From a checkpoint of a small mixture-of-experts model trained on Wikipedia.
Size: width 128, vocabulary 8192, 19.4M parameters.
Experts: 96 experts in each of 10 layers, 48 SwiGLU neurons an expert, 3 picks a token, a sigmoid router.
Below are experts of layer 6 (counted from 0) of a mixture-of-experts language model. Rows are named router (the router's row for the expert) and show model dimensions 0-127. Each number is 500 + 50 x the weight over its row's rms, rounded and kept within 0 to 999. Numbers have three digits each.
After each expert's rows: "comes after" lists some tokens at least twice as common just before its tokens as in all text. This comes from a sample of Wikipedia text that the model never trained on. Tokens count by the router's weight.

# expert 61
router:457433558512515507522565460487459502541502616480505493443513476512566487565502483492503480525610419491560518477462503546467535602488458510535523481436417508543469430589512514494513537477496476503491527606529455539509563527504546548502506538419462522472572519378459615510484459582363398500624439437460520486431418465496535551507521535496538451377518602466482507564506404484495513506499
comes after: ".", "==", " ==", "===", " ===", ")."

# expert 3
router:476512538512562567543525529450467526535442561469521612420486539570492545462417469457516511487531465499516508549528462458572429571492501480511489473517427518601490537592488445491514566446473519387486441536381470532499549465524472519500579547466575560497542570486510622463567416489405475526513496557473467465499429473473466542463567540473580446439413544447487596597491516516422591459538
comes after: "0", "1", "3", "4", "2", "5"

# expert 79
router:558403494527536532486504469399530492593517486562618562424517461486572543488464473504502569422529453452471529593525468468474545497528494451585480420454424575551505573598561481501515486480543505417435513481427454603548490496495454460505587583463475518453578614493469549485510510536478409501576442435540527404512529507499485518445497551405468402472497576473504464506466420508489481494479
comes after: ".", " ", ",", " | ", "1", "′"

# expert 75
router:495462669427552502436446481441494553477515482498507517474567509469510518524454518473483581480595409479519492515470478580501504437508483463551506458458416595539503479642512450542420517539494576450473570551471443524537527511442501519459422455537526566499516565519467557491586553559473427499472507489523505513526456563512513523495547559433491497481370635489496566592539395552435531493507
comes after: " | ", "| ", ", ", " ", " (", "- "

# expert 30
router:532561525449562499493489519487504431547507442440567509346530456508435438570516465478452538514525492564418491582442473474471548518538524497588506445467456544537474498540529492555510571433456475482436492492464483512586478503548462534520505606522534442483610597434509583464569479551321421494510497467503555430482507425496537572507558543419471484496518582497561508515485392551467507540493
comes after: "1", "2", "–", "8", ".", " "

# expert 36
router:489476515510548533486507495461447515609456461558549487412522565491457511539546560488525570474572467518439527580423506516505516484498444483514477431445406508529460515648494504528525543434465476411489483515426490663593469511533433525522526583489437513483548562461538588500583429547484484533525450467531518401443485447433453521518563523398437448523541577521506457541479405575477537520517
comes after: " | ", ".", "–", "; ", ",", ":"

# expert 69
router:517545547465579598499543503525534482501482560484531525445477462515528501425505494510470575505459472483543447554494564515512545460502436508506549535443470464616478475614586473520509532427497538452525506504470416588513540515523515584515599554444513561494550591411543507426604403533430517493494454409489470511470421494449491497435613530428592494495454508525503595600461449575464486527417
comes after: "\n", "\n\n", "0", "| Party", "4", "5"

# expert 71
router:563483553502576517443498511474459450528501601547476513532517477520576460499508601469491532515513508513428479506446635523509462539462497415545541495472476562575443479568570492495520607454471486506511573555443513527487530559542514543484514439514510486434559593434389552442537399570474470541505408508536484412491392496515509511436589549461479555515435559439531492501494336516450507462450
comes after: "\n\n", "\n", "==", " =", "===", " | \""

# expert 38
router:593462521513548548526473494428439476498509556544493556490466528560540449459471445467496542460519472467496458498541541554558524535513534489582574494358441521612509566574546478553524545444462508410443567564500394539539565586523470589414484519477499510426548569425523486393590474535520500479528433390527467504396456497497550557490522518454506476442430495478586524524516483556442443551530
comes after: "\n", " by", " from", "=", " at", " as"

# expert 6
router:567468529472584525364458497450443448503501584529517489451529510481543464513432529429479577532544466464450507503533569515481536569456507412484602447488412593554495512583532512463535559405405468470428504471410517523567533565520499531509463446515498456389566596476447533458573460590470472522495505447573504457507393503483438506476593543464500505521444514497567506516504384550478461505504
comes after: "\n\n", "\n", "/", " | \"", " Mc", " S"

# expert 49
router:521523540437554520450523575503504445549543497434537525412528449510482497582466466499486525508519480542447577574462545530493543591482514489641546419454417525574460456537561504509499482469452540526440533497464465492555485507529475535478531548489537526487566600377478497428545432521399371469533489407495521468490502473509546616525536497410522456427535520447563523530455401602439465561494
comes after: "2", "1", "–", "8", "7", "86"

# expert 14
router:498496582450554565466581534466506389474510517447490550511484597581486467542444557462485525508569493453481458529476572456511480503544499504455547399469448490514412423554608479544545586480475553516470554555456425489495620535537480489506482545526564505437552479432468541489526435496508409510584454481539545421502466549511470645513474521385535551484509513409484539532443399578518452492509
comes after: ".", "\n\n", "\n", "-", ").", "s."

# expert 90
router:493453613478537519450503497448529503549495504470603551457555531467549489470487508509456569463543442433497506550487474484510544477478492502505509405486425583497477500565582502553445503506494497451427519485448441598567560562470505526540479490507478556418533615446468607502523473615466458466639511456522497436479493503490465485502563574414420472488413635521537450606479447536425449530479
comes after: " | ", " ", "| ", "; ", ") | ", ": "

# expert 46
router:508525507500518515449482512427456497520449543484546584404488511516484532510491563426483507478647466483552536518474441453456568458490497536509568447486433575517486456625555455493502563420503584451494608509465441558518550494568431495487434548527477484470560598486502560492574476596469400437478421497463455452517462517483531564518511585440490520501449556510463561588509411634462502518544
comes after: " | ", ", ", " ", "–", " (", " in "

# expert 68
router:513465500530535590456492493442517476534501623530519640450476445550534424522516582454467535465578481503493585573480500464476537495473469505485525495501442539482499521558574469493545493506468525400502487536446443571500568491579440512439428579519552537425582584488482574450552511514474461483562473538495467439549473505537535641459544568502473537422418479457598512588482411579446507493570
comes after: ", ", " in ", " (", " ", "| ", "–"

# expert 25
router:580427570537542491486519496520449471560545599477566484422524499560550508533496530404501498500480495495532500458577535603527450562497490543468572435521429574577446485562502497574510544485509469449465537542426401615488468555498476519520472471458538474465567560507383526484546496563439459541467490477514503436525498457528592490430521608491530538481427560481552541585536374480546535474618
comes after: "3", "1", "0", "4", "6", "2"

# expert 4
router:541448553509582557513414480445445458539438567516505534445509464526441528489464599562517554543577384463549526489480483490482604536535488541544557494445461456488549474570572438574515590462555578455467549543438419512559472448555504480533498528466562491540553539491546577475518473494453420511574439583525474479517474511449492463387530537459506568402455560530574561587497429538473432482562
comes after: " C", " c", "1", ", ", "C", " in "

# expert 65
router:498504501488542517494441484508579431508527562546550566386530578553479534555400489392504610490502441522496524564456588528494472463571496445556490402486427457545520476516565397540474637464521549456443518522479437533474537501516522518551598571495590488508587518402477525432512474539504470533513508469494520481469410481502536542438582558456543483464448551403536513571500429481439504475451
comes after: "\n", "\n\n", ".", "2", "3", "4"

# expert 2
router:556556601509566512529415504421500517600513525465589530524518524546536574472456506450548504515526454515416583539478581567441553499513451535572536351472526517476460484595543482563527479457488558505455489554509472480522545536518422522462556514450561438498549558504465482496621448579435460481583422426525484434529486483437561513583580560515573471516428567512499463500431462496507430480451
comes after: "\n", " |", ")", " |  |", "% |", ";"

# expert 58
router:569536634549605504534575561522486447521472542508493620469466500593508565479535517387467513493501499559500524531510582455501494552518541481493510454511465583590494467592563491481541545525501528416446525518433463544449534518441471532494520491505494515416497610498446570429556483482451479565515362512552475424529431500523552616468553573493499506469399551452441577537533451507469501491496
comes after: "\n", "0", "3", "6", "4", "7"

# expert 64
router:491526556524569510541510433425456505542524470472548540515524536578471498444467534496513500485611448538499521558480596500453505508514453576663514432446406552506507461642533467512489558442516549491421508544492466494521568466532399467482575494492569509535534606490423502463539436549387449488547422450507473464547492433465533562549567598532524446494484534452512520496518438503410550491431
comes after: " |", ")", " |  |", ".", "==", "==="